From a checkpoint of a small mixture-of-experts model trained on Wikipedia.
Experts: 32 experts in each of 8 layers, 288 SwiGLU neurons an expert, 1 pick a token.
Below are experts of layer 3 (counted from 0) of a mixture-of-experts language model. Rows are named router (the router's row for the expert), gate (a neuron's input weights, with its number), up (a neuron's input weights, with its number), down (a neuron's output weights, with its number) and show model dimensions 0-223. Each number is 128 + 24 x the weight over its row's rms, rounded and kept within 0 to 255. Numbers have three digits each.
After each expert's rows: a language model's description of what the expert responds to. This comes from a sample of Wikipedia text that the model never trained on.

# expert 23
router:140067141159132085126122168168151131155140122094099119116113108132136109141191123093103087104109135171124103131100108141130142115100099105149132104097137142084129146132213144132113126138131132144152143118129169137168104150110170124111152114189152124169132131115127174113140116136114109160072132127129098178164147154108131183130162116149112102135121141078120133117137136111134164123136110107142151106143139137143095137088138148145136158098144129144161129110081150120132180131142138128120099135135114128128137112180151133127115122142149110106097124142108133092094115127118140157112114127110155099120154111107079141131109139114154146170113091120173106136142144102126162114186
gate0:124132163114105146195099155114133126150160128109125124135137111164124134087118142138132151111103118144120137104109139112112176132119084096140110132091103177135158165065123085118176104116161132136125126121153143155067120123158135139135140097122140125135104116158129113122092088125134152122141151140164100143142139121144128103126142173141108120153116145142143136125121090109088148176123106112144104131138130120144103157075163129123122159120151074141153092116142148132072100092127129090123109128089128133101165138129145146099185121115097168117117125145097188067123110161162129111140145131149134157131150099136131099114094157082151125168153118106121132131164134135104137165115
up0:111133100125131106170105147153139112147148151102119124133153080116127099133160128143118093129142113102152147127141125079126127141142091091172120157126147143139154131083123135084129120172139186138113164104092105126160128137121145137163130103135143149155132110144116126140098139128088125088133095122132102128142107150105172106136130159111103096158088108153110122104090143197080127127122087094094139121149131133127135163104169118175113135094113077103136150125142112141103135141136128106085107142142134108084109121108098140101132155113098146101096162187105096120151086156116117113146134156137124140116129147109159140091146127125171097142184139118151119144130165117121184132091
down0:078144123155133137117113129106155134147105139136140102101120124107116103119152160132106120171113169159117108182175150129126109118142132138086126156159116125129149125120123116151192143167143112117126134152118171137118139125127109096115093141133116153085136093081147129147078112143153146118147121115153124096070129161068166102115168124101123122172112104115143152133126126162127074129131123133168144140115140144095167121119106115156141118145160099118126139075094129128132140093105098165088155125123115131113133140137103099179111133165114127128153126137132134125169095166125130154126155171153129114067103126115086128134162166129073137107133135101152114069121134111100129154127
What it handles: Adjective suffix pieces. Adjective-forming pieces like ial, ical, ular, ual inside words such as especially, modernized, plus the word of in descriptive phrases.

# expert 7
router:158107138133090123094116133104101144127148138152124134113114078127146134124130146110100136122100155179115146109119132123153118097123137129107121122158107103161138176124135130110141131108108121148136119158099131131117109136114152136149126129156104098101170139122138167168124150098101095099155135153144098118124100117127137126113143116134121155106087121101141146156085087138145114125114128154154112140096101138153142161154152081076135099097163173125099135095105103160115109141106134128093100165149121136140142132124113136070145102152180157157074134147144133121097141124119137155073132099165196136078067095150116143141104116153103104175084108152157115078134114123104160135135
gate0:095118112152132125082142135129097173132121111145144129120147192104110120127121188157088140129153106106149135136127150152120139145123152130113133120115152161148120123130203149153142133134147104160149168111062112159141122069132165107118169128143141124111158113133125118132113150108155087123160128145102132139103127121116084109163120105159106114105134119126143142144116119096132139099112061102151140168101130125097156127176155136110110136158109101116117096152130144102129093113124134140098131133150139157162095117116106098142152107099136096121120098142123156064121125113178148119095171127182170100113123121117143116129114155099120082127116117125133137152147100135152095180161
up0:137151103129105118105121129122136116147132114130101120119137134126129117086148170132155096114115098097147119141178167176075130142103161145145102114139103174172111124140101138127150136134097137147142146131097117143119087065117095174160127136089107148134123139119128118113107134156143096163127127143089087143089107198081146125094133126104120095119134106148130111177150146123117125119155102142170133130092135175139162124167168089133093113120105130137125121118127138176096117167138156128102137163130096138155096146066115141127151139139107129110115110151119150108153124140149134147118144090140082150127149096128116118127122150149162159103132126087145117104159161197110104141127
down0:141131147129129112131102160144101092140123109077140139167158123169113150177140107167124159120127151154129084131151111140155133157138172115116147116131101145139136077152122110148101066122157152155152094098177121118157137147150145099130112122115122132085136159143124114149120128127092120102120124111166109141151175167111107116119135133110155142122136152111116158113071131128148110113087175104148176153124108109147118137143072117170115115108156169096138111076112111159125161133126131134140115131126145158113141169149125144140134122111125137065116163119102145167151121127073140104117155132120170144143164150137121105110121149136141119104149077071154157123147160120126157090130
What it handles: Numbers, table pipes, -ing. Digits and number pieces such as 000, 500 and million, table cell pipes, and the -ing ending in campaigning, filming and airing.

# expert 1
router:134172111126086106148092098098152169112082099075089139127107116116099116085173100138113121094127117134126128107161129127105128144176173087128103095147162058152144130115098099128126140092103150082195108139136154111115121113161120109173135117117132172104127147132135117106132100110093161141067136167134159167149100135147129112165082065139157166108125145133151126124119154122139093110141127111134139167105133119153136104154099130124154104108139120120136167134131166104158112144096113147099157105098110204161125109132111109144106149150131134119134105140128110111123120123105136135130132170103151128123145134133104103150138143132126096139157132137143132123130134119126152139108
gate0:121090120111115118160121147134112085134153130089174158152122094136112101132081171075097137120127087123125152132127089079103164142132153146101112129128148111106093140123151150149121147168112111154162145181156111104115174125155139129119090115134085124109140137119122116111109118136147145129132146124103157133094166096120103102151151111127121131122073122143137134119153126078084145155153123162085133127175102100175119078168141108195103142130123091135130091167101141129129121127119130125130137144115128154161126103166092088135138154189133177122127127159100137116154111141148132130122112131161132102168154137164125113144139134102115148122139140123109140068101118100133144132114
up0:134116086127123160174125166103107148131140126116152090147112155135156178110163109110158106092134144141115164093149119118145105169182131103076150126127173151124130137113166132128120133132104146087121139114118100135085118124161104090125157114165151128152131126111109116090125125133135160118156149136149076165113154126118117161134138109131129111134108106068153110129190094120101141123157125144059108112132129169163142084177100143139114145121096160160123116146128140120139152122139133093132107141146152148140141132150116122113123122164189125132180110100108125101133110155118112113131117109137144106156163141129125118109181147131129134096110166105122144082098161113150144178099
down0:083172135115168151139142114132135113118093115134080111095116176117109149130120179134105137109111133118153115163080141147157132172127147114161105146115127122164103127139143129160109124139147078131120102140152113134148109145153149118150213153131134135108151116158125165096117117133096141103139091134163091144102134187089172174104156130118122158108138126136181144119128105120126084103168143102118076132132152119085124136121094129095119105151135119121134131110094162126134110121164119107154156106152159107120151160098116120144158134127160121078087168121163110105111110127117140114131166108140111156126143112069096098098137099143102109150126106102144166136127119125108138123130
What it handles: Of/to after nouns. Prepositions of and to, plus who and he/she/they, in biographical prose; also the piece "one" in Rooney, as in "captured photos of", "testbed to validate".

# expert 8
router:116133147146132112156138146126164117146145135129143111173155133171156120147104120101176131109153091162134141142078197113164148152131124146135098121134150116154110136122142144096153125128129118151114177137111151171145163160156176109134132149186159131136145111117118142128130109190149161134118124132083123174122134135119125191137115134160178143153112115105110131153088189119161140091116132153114163128125112156114105139143118143139122097153095152149108145156148147097145123126119111114144120149109101113100119136140136167090156131163121137142122158140080119105154129094147165132082165091124139108129139140164139126138145154114167074123094104152127122077138105120112137119165
gate0:093118121107144128119145107100144111099125107125113174135133136161087112177141133148108096112090127118156120124124135138115132165158112202143104101147122086122106118154103129128115140121118106144132155148128085150087097149140141167115120152155123145173127141122142122170160120163121133129116110143134144110097214133103108167172109144131116119110117097141113142103120133132111095132129131165122122164126136129123101153114102136130125101132101123159109113124143059165145124147139094126097134196128168139131094116125084064137143166136106155167126124135140159159169138112140132124163173141114131131124125123074153160147102128132103205125115151109103112117118136112158134144114
up0:108101126117096115113134137112126156091154104105109135133105099112155138130108149090133098157103141138145107113113126122133139156146112101136108167132145107122121123128142131139107135114143144137139170191106164139127135130142133109115105103091144126078128130153166129169117109114166191169135109178109160174119156148153125131125153113094111125122131110154118143164158137125139120161160128145133105152093132172129084144173114135111150095130147134142186167149100097159103136144112112143125129139098149114142084137144116087090144160162161097148123151098123160130122113123136096178089084125124121175130079129146159125090122160082112179111136159115152126102082093139139099134143
down0:134148122129124132181093126135109163167143114136169104137137119070136130170089127163104106154127115127109098152150134142107115152111122131137098130099108088141112104144104129096165127186127170083124152148096149139126097143102144133107142127131130135136140100156108114129153110169130122142162142094140140164143138124158129150086159192102161118154103163111150107082141110103142111084111112105153095141154107131135121130140149137125192144112116139105137129146138150164155126119116132070100139105093147069123100108133114164164137123152127124096159119094116117130130105187090081111136167108126086132138132136118126121125128133137100120123136105146056128158165132143158135123122
What it handles: Word-ending syllables, closing parentheses. Closing parentheses and final syllables like da, ia, ta, y ending names and taxa such as Silesia, Pomadasys, Friday; also the word No.

# expert 0
router:083104182126165133131113148115111120107162137155154105148156113182148152131110141136149116139164115129110125155114122104086139084108114143092149127121134148078173115145094114114108129116145101112138123158128129133108128133140153088121122136148091114111160110126116171098141125102144124117106124109154113142100102066125103127075146164105142119109151151101102115117117125132141163147139196124161143117132159159093121152115095096125155094109112144112199128134115164107146087136149167094124096121115123093129128100131132100156164141109156152137148057171160153083104093168099122125130128129133149142141112105135101105156126116107116114139153105114126105124087124135175138095132
gate0:173076142156128142167156152135122174142125123130101131165162096153110165129154157101113097137157158142122140123108150088120151136154134127123114113123102081162139171104109114145133110169118117118135129132115128108122128151135117105100144131087113146122190128117104087137116150168141168152098121099120148121156151092128098155090124160149157089119154111129138083113135151118125098111137132099154073110089115146155112146104140159087135126124168156128151144134130110113111124128136096139156137164138123128165121199147067140144141114120124113155111120147111100144168157162124142121133200146141118145114150167121130119129163097096114110126144126170147132144111129121167181159128
up0:167171112097123103125157103133097131107082142088130084098086136150144148138127079149128129122104108064160107135127107137127112143094107110151084146103105150106129099149088128135096118127128162150144105096117120155133161171083119112113169090152151118128131120131156122156146122109133153113127096149105139104121112140108160126116144132124146125149121137131143165146139100111109124119115112118100147164136101167123094150142120136085121123116109142113166106139104141109141163094113183154148099127167150111126153114135085084137127173144153163119105143103130151110167074130109141136156121078152175136182116144169141139124105132136113137182124075095114144117115135121110087119162
down0:090127131099119093135148115102131127146125086148130126111140123136151118126107162123146104127138081115107132113087118116115160101169150111159156147169091140158132139111123084135131149129161158108079128112123086152143128160105157123138133105143132087160109104089058116123143197140118159149146157102141127113139122137105116120148120114137166116118125135115156154112153123117127130127120147144110140123147119116103150146087085126044125201147113165127170138142101102148117154098089139156160130142161102112162128105130123084131128141131134152120136108119137084102152104162135153143157098156090127122145137126116168136108118142110104097143162113140082097090083119090107160139122
What it handles: Table header and label cells. Cell labels in review, track-listing, election and minor-planet tables, such as Music in AllMusic, Title, Source, Candidate, MPC.

# expert 24
router:069157108141109111111098139096148151142103129141151086154114136156136132128124187097100120110124137164148152103162101156151136146125117130139106106117128110172167103115119127109120161113148110118117151148104145154159127126147120136134119116139145112165119137131089128157132109198103108096160122073131171129145095124148141103101106133097122136098154128127167167120182152111083132118124099066152153068130131135170152124153130130152116120123118154115119146124128108124115144141153140132162136144152107132119108140131101160106140108107120133160109128124124116119096178152109105066102163151160122106162148097134105102130129126155147162121142072094108146136169129126058106110151
gate0:113142140046094201110084167103122126121113145069137121121147140137137128108111123182130123145165168127108151107110119143146121148125131159126114147119109111131122144143093144174124109092172091114098115131099147130136129179155121160163095096146125167153108171125095149122114144117130106118145126136175100134105141126083137108150187137162074176174133192113158112107097149133091136105144135146135112121161134147115119098163117123126121100121115103104147122184125148128099101093135131141130165098151115133129132145133160123093122152140113116143148116105146135135142092134164116140120125092155131122117152090129133085142134126114106112101141095124116158149106117115142158109142
up0:138154181114146112151130180129125154118088133171182144148110149075099094181115165121102132118071116135128128133128151115128116079127092081132176089172132145128130121139121149131154140125147105136133132091131128087126152156112140153164138186140110122141151133097151086163126132119084143103152131142140109164122111103112127087135150105118159115129070137159148122136100156126119141135113143109146152132101133082123134100129122117142141081128116120127104098099101113112136112112109128077130121137098116160088114139138126090118085122187151098091127132146135082173131127095111140150143143155129140125133098141122098132109138130154164138126107195131119116133157150104150105118155
down0:103096128140149154124100137121171120128080116108133112134137165154143174165124138097152120123107106111074130126121137078146139113139078111133135089080106094138117183141110096135142097139119110128145125080109086112123118139120173129119117136111110134132112107106152096120127127128179151115123149115150140096093149131084119148111133080095140140127119104152137093121132116111115125118070143127137120116182081154112151125112114118120101121108131142145104092157096125085124104049113168118156134149112137151115186175128088119091114135163186109129146140130120131183123124142167129139152115139130128136156196164119122110126123161126139149118127126114129078134115143121106128135115
What it handles: Table cell separators. The pipe and semicolon separating cells in numeric sports-results, election and statistics tables, mostly after numbers or empty cells.

# expert 11
router:120104078122133117129159136158123140109136141137131114083116158127132138158111087159091138164146109092109089137099116163145144146108156124148113140122104157117088151136118145113169140135131153099148103114127129144119154157130102100145120135099126153132148114132122061122146140104119112128135137073121158059087163134101137108155077124159112103158095132104124111144093103106135154121107121130126137140132179121127141101107101131115138131137125156112087117106116109150151132170172094121135097103146150124147151125134138153138097155180131188056095110180161134129130120106161121128164137154134134135131120139138181130116132130177117137164111129123171126159172122112097183118137
gate0:138144150149156120149109138153125124190110127099129186130135118097173148171164153107152136129122085091116152082122153113132105131073077135120134140130110141138127126111161151168133112114115115146096135115125117172126115125143149122155161120118132141100188168141115135079109137101091140156082110108156102094128125137144105112159150131146116142170118107124147130122158137124108153116126114130126129120124112138124118103146128108129136078123159117151088104140132147113089165114132116160100135159133071109104094149103145171120122107126140101115117168139212153107094101115131109139148128142084061119108099127150149135114121107135159126105125099123125144202123124129156106113130
up0:159074129161138146178093130184165139118118122127122140151149135155167133160130127091164148151138105093110123148139113133131132083157123118100095107109100095143121107109131119147129126107170142162170112125133143109137092138118112137140104158144119143112126118147129138153151125092162110147133110085162143110150125060160106123119144145156141142149112114113153149135145134123131094138161086145184156089129140108128107146140135132154099099127112129143125155079143095115085159141111111145120105109099140112106055159124126142094098135111107121092140151142102128077071108107117140119117093098149125123119120120122185134092140129101104142106102094130116149128132117096101098065094
down0:083156133135119169109136121115101143130107089144149153132162128111122118165154129163126133099115141122107158157108106134128142114140160124096092103143147122095148130109073098158105137126120081130090140152147143125190130139111115122122142143088118171128139153121109133120153155130112151103164142145112102111107168110087106137162130127126156142135096099137149147136142139121132156068079119130099100121105123124154125143183099065110095111083139148132153089094148119122065078120078104117139112131106123153117098119090093140113198162124102127109137128107102089138125122121116142139115117119113136112118072109114165104139129149149133128156159092138137136134090154148139113107095
What it handles: Mid-phrase noun pieces. Word pieces and nouns inside ordinary phrases, like int-ake, immed-iate, building, example, plus closing quotation marks after titles.

# expert 14
router:124129160126142113127118117145146111154153142102119098169105196122127143063170147099165128112120105134081100124127160107081143136156134114092133139083148119107160143150153104109140096117181116156098116175150140135111114140125107106073103146141171143107117187114175157131142154155122150156135172118101126120147118118057148141138142085120127144140138127108180076104105151103160154153123152142123153122087112137115108157156139131155130107130112099108139133161135135135164131162128089161135140117106128116133170145110124133172149131137153152103124120151120137123136137137181094176105099126127127126132116167134164129155132122133167096145163102123116109094123135131118122143131
gate0:076073173138140097120109150111178118145165080124136154148107126148121064122154135143161115129090114147143133129048153136091120157140127147122115113112142120137132093147087121112127140125120117140121111153108155132080104110132144164148108182125162081112173115122142140127128106138170099157145147126086140129126119156151092115166093119193110116151143107140138167121126140129139119117157139102102182118140092140166128110152128106131148133132136140147134094143143090115123120124128137122132094120149082146097126118079134164122147145104133137168123116151082115119108117137167112102113116108141078113122138144153114111170138150143134146189124101117123131111131131093137163090149
up0:116099165081168124117121125102177097111168107137136171148130143121132087094153101155127166149164143158112153124089152133110107158172146115096120126120138144148130133131066101100119114114108110127133109097146150144095122143149145137155148170110183138086148133132096153153105106134162097132129108127113151146157101066162135123152142096150112142117157149119120150096163113149140105164130145137145166139158103126142099146141184111133088122114150102155116130120138108104162120098117124130088147089101122132118126134104158142119097115129090144116117109119087131140122144132128131136138172083131081118110194153189144095144143111129095143158124111127145119105136112147114116082134
down0:105114116075160112123145102150101117122161144184107135133138126117126152119111162104133081144181152066117155132135125155154098110123127119124139127112120118172116152092082099145138123105144149095093129130139068140147116102105149118097112128187177126106124105132117145121143130112107147146163169135142120093142089125122162122125169094074119114117116102149143131118130101133077092139127163140137108100121123127132175144155119105160084104127137149128112073118116104123106107120137136139120136152124112078129139107113149127095137101134104130126149148127135142168137096080123101104116156122136123130148154077104139105113188092103113135195116160131159116121087126113152126096132
What it handles: Final letters in names. Last letters or endings of words, often foreign names, such as Messerschmitt, Gaddafi, Abdulaziz, Cabinet, Robert, horizontal.

# expert 30
router:145154131098133143116123106133126092190086151149139142117130163110165123133175150134112150136148132125119113124130086123116127168094118128192174069107126148139071162121095170115100117140159109122119136130126137083131125111141144158139113139127145100119112179119141104135141091128115108138143108146113146116098125146126107123082130124092117079163147141141116141153098111124079117143141140125160121175120126081167127127128162172099105159161094143084156151065118113139144127139132081119124161135140113122140133104115148116139132113085129129106137177113166129130141120087102164134122120122103140107125124163131170134147127098124128159141169149182109128149167130141100147174105
gate0:140116112144096134112146118128120127141153100128109114103083098088129154161164168107118173114100071141124107119104118103110154136150075142139103147114095187094160120099139150144138111145126129134109143117124143131120108128143143119109131100146105076115154110139105139103100128082127073167115140154167101130091159136079170136142163101154125118133148106150117093139114091095091161097144098132156148121126095133158107109160152129107124119121147105079146122096164101144111136151140132110128136171107131146098130104153136133133119133141106106111083105093136149126169159125140130127101094132099193099128156129123155102125105116135081104076128131174136115123148119162087154131110
up0:173124153122099123066114158095139125124145098129143105116078145112133107173148142129118136113076090144099134109108137077114126147137158149168112111125139172147177113110091090175128097158169150150156129139131111162083135098157138110152165088132114105090126132149121123133141149118139135184121149143124107100131178147112150110138119128125098120138127141146083117159081130138117184081144133159147140138120126126138109083141159138136127119122132080096144118130131159127140152087113103132144154129097119107126164122096127106128170119142101091090158089129124142127164118104138132138132088114107163130111135140134150077118120128153095088080154147151142127171124119137101114143142
down0:171186111127084105105134138158117083121145093134127126126126161158128138156110130159126111145103160165083149102085164113125087159104158119096089126143106192098144145124127117130112100136146146103135108126130123099120132169150155137095145131086143100135117115120098178105173131101167174143146130136121105130141135129173127161090141178157104128122075177162127102134147112139107120138115171131172161140184126142074140135158075136120134118128126124117136105120106165144125136126117158171114129143108137119125097132134102171137118100156156142119143115148119111108142135105118116120124139139150117134152181115141116076115114164140132158097107125133114145158145113148114094094125
What it handles: Articles, conjunctions, final y. The words a, an, and, or, but and commas in running prose, plus word-final y in fifty, tally, nearly.

# expert 17
router:153102175127178104113152120104135130097092132150123103140127160119136139110123137124147138135123107134116146128111159098160112151152134121094146121148101120127128133116121114120130145113165132126124117127119139145110075074138133161151133113170105096157174119140096080131111135176135122126116094123186076147147138098119167119066087099113120097127125158127103095086178131130170099107159127128145116066088143137124145141086112126107134148111128100132166132133138092123047154143113160142106129176089092144107130145113157113141099130155103171143156144108116122161152169102127139130163097121129138106119132148094084153138109109131145127107122092128135117142121151115108086137120
gate0:148156116122125125095092093150089147107062132122126127137136089061093128119143115131130105132128095127152124136119132110106102118088139089081151082185077141079142115104127106162139114103079125138119138123177121123100126109136129108128156144146162114115129092134113143102150117135138158121130127131147139128099127126154107133157169119164122137114147102110151138154105130099106138130094104123171115171133119138135110108133081116140134131105106115145107128149140127094150104129091094146118150152126114134118129122130117085130142107123161144094101101150121140152148052117095112147175136183133087120122130157158121111141100143130152131111106108037147156108123144116173125154123
up0:145126086137147089115084131134127133119102139153118108138128130114108139138124107091146135118142102132143161106126107081102123074084104085116128117145094150092128128153076085130131084105065134150124147147140132116113104123112101119149137136149152076115119088120140129116128126162181164129115128118104117096121112147136138102104175094175123129135135152113141149145120082177098139085082133146132098123136134140116147133107116085133132168125123108140113149143107122158141135160085119123148122138078136076136105117106103115117160136099150158102153121166141138143139126124102122129202124152110092145103114169146126137089056129140141084148150103138167112110109138147138145122146
down0:168124116139114135093126155103086124124118089144131099153147076157111149104151152094103116175156116113160095139119141119137107144113125126095127120122157090147115133134120109135076089112129151112152112158139108140119132164127082167140131111117134118150122121148128144171150118091124132126081074163136109137102106095159107122151140115172126170106149125128120118120135091106099158134123110091100129135143140137064149135082155162141115112129160130118084109140107141132120098143137109108156123158112089135150125158110100145118108126094118144129151068167149140150104165138116175164133123091150110127123141162132182127158088087127121124091147146181174130097112159128153133110159
What it handles: Ordinals and sports nouns. Ordinal and direction adjectives after the, a or his, such as first, second, third, North, and sport nouns like football, team.

# expert 19
router:125085118156167129148152148117136145114150096141146123102120125132099146146110121173111144128131128153142095155132126102147153100090151172090166108141170182093146140125125125106170141120080091145143119089146114138101120154109130146073179121155160118183114090124139155164106101146141100135112164112124117128106184143098125151111108131123116134134111129154155112109109162135108151203113151126127097127147141113124135128115163134167104131119153107143104145206136131149069141139126126139125106119119109095138144105132158105115162163122126087089091102104114112167116128121084111136091121130136117152115150142140152157131119105100147095150083142124126112148130157113122092109108
gate0:140132136109132148126086099123170153127148152150125126096095148136118129100160128134127149143168115150122138140089120129097134083152174141127126161166147128119118094160146100117144180158100113133131142149088161101087123110159116140098132163139090091128135148126162133101141136126125105140150139067152142146099123138104114154129122145117120132127107117103114148099098119154114147143117113113126137135158167125114095094110160193109116181151110127093119168149179118079143111106128135154126118091154168124145100077169138122157163123102094137119141149082103107162080135098122161118119107107150152128107092109126162099106177119126151103150129154109106131082128151149158160133119
up0:142116122149133096143117165145123110148105094172150183095170156153136120118134130126122123106110121112139150143134174059125152126120136107105127131098136142134133161101123094129153094112118189090144142120145143107102144112097136155130117125148146166150143159158167115152142084134104106060124162128119146144125105139149147112109133137129140090098116136129157096129101090115121129162160138124131077128079080109140121144148148117144126127137144148094095111137103147159134132159146088098144147192108110142101117147094110126169139116142100145147130129145105179101136129167141128139115171142130115137145154153089121169135128102117107111176178141143082146138140119130095083162103
down0:113121132121146115071106134128125193081182128133159114111115122120133126105100099115159094126122175143115173167159127080155139130106093101084133106171120106102155108128120119148126135113119160152128143108155087174110135115138123136121158090142128134126151149173160094139131127145152134135114095104127135118097139137145189128125108105152124131122163156133131147066143133164106175134114131100113110144141120120135098166100156159114150138164068127081103112116146110100137125162166096123127077134161095103115106132138140133094137116116100110136100125122135118155143148150110140143114141124102142150086137120141124180082112097117169113142113093091119154123132166136103137099137
What it handles: Latinate suffix pieces. Word-final pieces in Latinate words such as -ion, -ment, -ction and -ine, as in displacement, jurisdiction and vaccine, plus such and interest.

# expert 2
router:127121109147106137129145141082091106129133180095138100136141091161155140156117104094153170168109106117118171144101148150139130126121192125120097160114118147087138144083159125108142128116097127136125104095140103151120109138122130106117133116147138126131116154128146088125157112135154119092157133146127108127072166098120125108103124156097143101128076103128158102113167116167106154153171109117078097137154171107114119097182128108157107103142121129158148118166135161152133128113148164116178148176160172143119100120104105141119142150082088122119118140149113156111138150107161126129106093088155116124152112128111155177142153145101131144121126134131120122110140121142105094071144
gate0:146078103162114144116188118175124117157126126111109131137117134150075153090143105119121102142153119103156160132152072136132118127139145104092139096149141147119067091081158120127105114153144117141123154106175092120138102139103132139139142160110135112139118102126141135089116133096164101160118112118112137164112130100161119120164093109130133127133117133106152125144112157156082159120120094164092113111125122148156125154147147139119115168112124102140112133135104139131143157124105112094078117132154169089140133109159125116153123118143124122123124155150182095107164119132064145156130153078179134125127122148104110121114090140112100156124148157173115142113155124136128063155080
up0:154124113144106123155152160125138183139109147147115148111130114147094154122124112134165134098125105158124104145140137137089140122146134089101111139155112128117122127132140132119165129128123102137125121111190102145105095135099100156166077141092127088122107083131092127110133126145131123127133109138114119151127109152125084096121102133130103133106112160111177159125123140142171108080120125161152077156149097195091133158122100142077090115101093159131123164118105139134200126117113111133110134155142109141145097126148099116115109172143087154112107133132114109119157105093139147110147101141154141113105115149170105163152084101170134171141131111127119142145125166081100096119174
down0:097117134158133142120147147155095123110144139133126107157113136144136092117120146119110127159142139163112165098110138147121135152107097115128134176139164112124152140178096124143154093139090124115147112100084111111139141165089140138086166102128139163136113134101189142162124148143135127112125165125118111144152115174136086136100128139118112149153150095190118145097158181141137094161160115124104153146156153129136143136084105122122147123141187183138108167151170115157073101109131147149143172124143113115121160109153136160161099145166111123136155146135105146095119118177131110138148112150165139108174153102157145132167104156097131143160113129134127090138142138117149163113116
What it handles: Section heading markup. Equals signs and pipes in wiki headings and tables, plus heading words after them like History, Career, Results, See, Early.

# expert 10
router:154137163107103150118080109168122136114170168137063122145102131120089094153112120171119119133116143149149130127137112132134099079128108128162162107123102093108108099098083131165159143091097141163127118101110084117141140125124086123142142139147161137087127120139123160144145061127169103126138137118132119175162149131115110106143152134129161103072155145154131125120119161131128163134135107155133127126167154134111111149094163128153121146114093138131128153101124122140132088094142105149108195115088161126148148163116079084109117125143121145145160119126150118131166130172178103132123133101102093137144116143145109108152090129126126119149149151130159139078140118115163106127152
gate1:137106165088174137120131136169132158122119109108145080119107160118102162140120125185108195102107137142101077148152108133151158159139134159149106085148122107155157164187131141121101117153078139137127121131136113128117149150117124147123157098148078106072131146115128126101163138166099145142175140078139164088159108094156156154139129127163104122154130117141129160157111128134106119129077139133104107121080092075144116117174163101127158168137125141129123135103142136151112115102132142133129153092149137121101109119120117118135122178102153149117105085156118144159118102133141145114142129086121128105122139106130149099144158120137148123131108115109110085109146128175142128118146
up1:115158110120106108105096127109154106146111182136115178105152075128140069119158090122120118168113196119141143083080174108123080144161111130112098132130131136084107126091145104147139122119162153087103056168119122163132147118111131107159126137147122159154143137129122157156128157096108125083129102145115088103069155132077130100134112131140134105109156163121150113145138104159149132156141116124106133119111150140139141109102109124135114105110123130167140092128099089128122139121115143142159095160150131135138139131134143128098122098128140112131131154071160106113138160152087146133119150139068153141155141130126120136117156129143140168108129142144134145121138123063131149115111
down1:117139093162117159094144143146125125096115139151112119148111114149144144095114164167120110154126147157100139100155123127130170119104135186113122123134122094094090149150152109127087113106162102100122118135112131134123133142090119115148131109148152126133190106146098083156154134126137138124140133157153077109116121138076164147139115116139105124121187125104152116139168138191119141107122082136126136148114100097151110101125131072077128143107134145136106124090171149162116115106121090088162126176134134095162142121093133089144107126115160151151111170116157076114130122099156139119119097110126139100136154095156127169137160113088102102123131115147140117110149121177096124149143
What it handles: Prepositions after verbs. Prepositions and conjunctions after a verb or noun, such as with, by, from, after, when, through and between, as in "assist with" and "remove from".

# expert 18
router:144151086132141142093131141147118137122123079126124153109094101147124165140134116166107146150118123109156121150121119118176111132115106156115158092127120131153114128130092126160131103153152155130121108147146114146124124114165146093117134144096112118113079112132136114150163174110144118115103097122115129115145121142163133105128123132130176106165145112157145106138166115122095113093077116112148154107101161129077145101118083135101092126121126145113062120071164146110102091124130140105108133113122143152107116137123120145139149141100134138116181088132167135142108115157157100117153146174097136156111080113164148139107095134135114105111155125135098109174112062109099068067119
gate0:137153107095149178131155084106138161109166127121125162108139204154109112127119132123120138111158154156142138170153157125102158105129094088140150118154075185151130093134143114102095140193123119162179162148155122136103176106131098124108104166117153157089097107123080149131116098165145144111131140087144107116148100116126135116138108128120104112167148156135132116140145140164116114138163146137148133131105124138128132130129150122094142108144156135190118099104062137114119124118136128134138083138132133113113118124078138161168086135085110165120118138125136126131095144145133139118123140097109110140102122123104120151173075123139177153133139140132110128141132115128150130169138
up0:130121165148113092143147159109148142171082093079106102104124124136102152146144119098124127114115116122099135162101105146116141132151162126138098094102144101122109184120135144106134122096161119091146120066098149136110103123114157142110166129130142060162109188134173155128147126132140124118107124090083129164119105161128143101101124114136120131131121129123105157114131151127200178123087141124124133086144142160136120110139129116135157115095119077082121116118155113120130175115136129067104188126108114110123138126164146133099145123131152108105128123134157130170128129096114116129119117151114076145129138134129146176111136125151107130108134116163142138077121121110094155088106
down0:140155147122084106146189182093136134140104076097100150101101132136116129133112145131142158124131112112181119144116131081154128104137146131145141145183110114154123095127164167087118117128108111111127139121143117168120085140157117132118101150123128131143166149113150158115108118156122092142089170116134114130101163076104142094101158122127102119159131117098128117163119119151098129139116107151138146125135155113083088115145157122119117127146142105110110118082078092140150122111123115118102154130145115069142150050136113130125140120108122115153130122114119138115153158122143132143095122127108133099178116186155135123144145155113104093101150097156138153097152154103149094188120
What it handles: Final a in names. Word-final pieces, mostly a, ending foreign or South Asian names and places, such as Saha, Gaza, Sulmona, and York after New.

# expert 27
router:158118130163156155134132161132127117143125152113155138179093119097117153141089149124154119070119144111140119128119102154153138155167118134157118143149172132114127089155178125113137093120133185107156128179125081110132141129127150118125129119123132129133125156130123171142119160127149147138098084145099127136080130119140130110171154089141145101180167193126136166127146127137126143109131104147141154088156128168123148155117137118129151111145089136156136142115159074138120123139096154101122095084156111140164139107137138117119133112111148079175166133108131083152146122108132098100112135135075127134173156089106088110132150148157157128141098106132110103127131110148112106157174
gate0:146134147097152140122142132157108096134119109159140099093117180100105117141113144129138166110142131147089127129127144105125094160149147180122127095120164085072156134152150114145096106165135148115117149169152143170097179159134118139118170091152139116153171157127152130182073124144086139144139090150131107114115113127089100101124142131129138118084115163137122149142149163193154119113127171106120132130132121202121131108134117150146152109112125123127141156148148104167124132149104108119137150162136122119109152167116128109188090138155166156097126136132126182149111134150135116103106136105098130136139127113137153140134125119084135079144113102105130137135114159155126113163109
up0:107125119101104130103142125121099150149098123136109138120115104152094129140095143127156137119135116146149100147129102100103152127087162125111177135155155123111141178148126161137120140146137119141125157115128198090093158141128110097177154098119130129081163148133121171126148116151119129154119162134096135115125132100105108183097076134151140136107137097161136109151108135115103084148115128145153108144068150114125130094138104155107090117147100074156131121132154161134171127099107157137112136122105107120159107129152123096139101126096154133126112133146120080120164097123171138168109123114132094114114125175157117105177133121156129134095173140094152133182140118119067152157126
down0:116086144116096136146148121108099129109161189105110129137137163152170114129111091108128114134130124088139094049128138105147116122116113151121138094129133134142188164112090124140089109124123156127124134115095152161077101109126167058104090100137116125147113157169143146145066170165140126155148080139160118109129115140141101147147122116135118126160166108117100135147154089135143150089131106123138152126122146094173136144129110132167105128132131156131119142137106129131125098157073158125102159130126139148153139153128147117116147149126090147091117159121117116076115117116149128069144112160138194149109113103122123149144129119099140118147140122149151123142168119123121115107160
What it handles: Institution and place endings. Endings and nouns for places and institutions, such as land, al, U.S., City, University, club, school, plus adverb ending ly.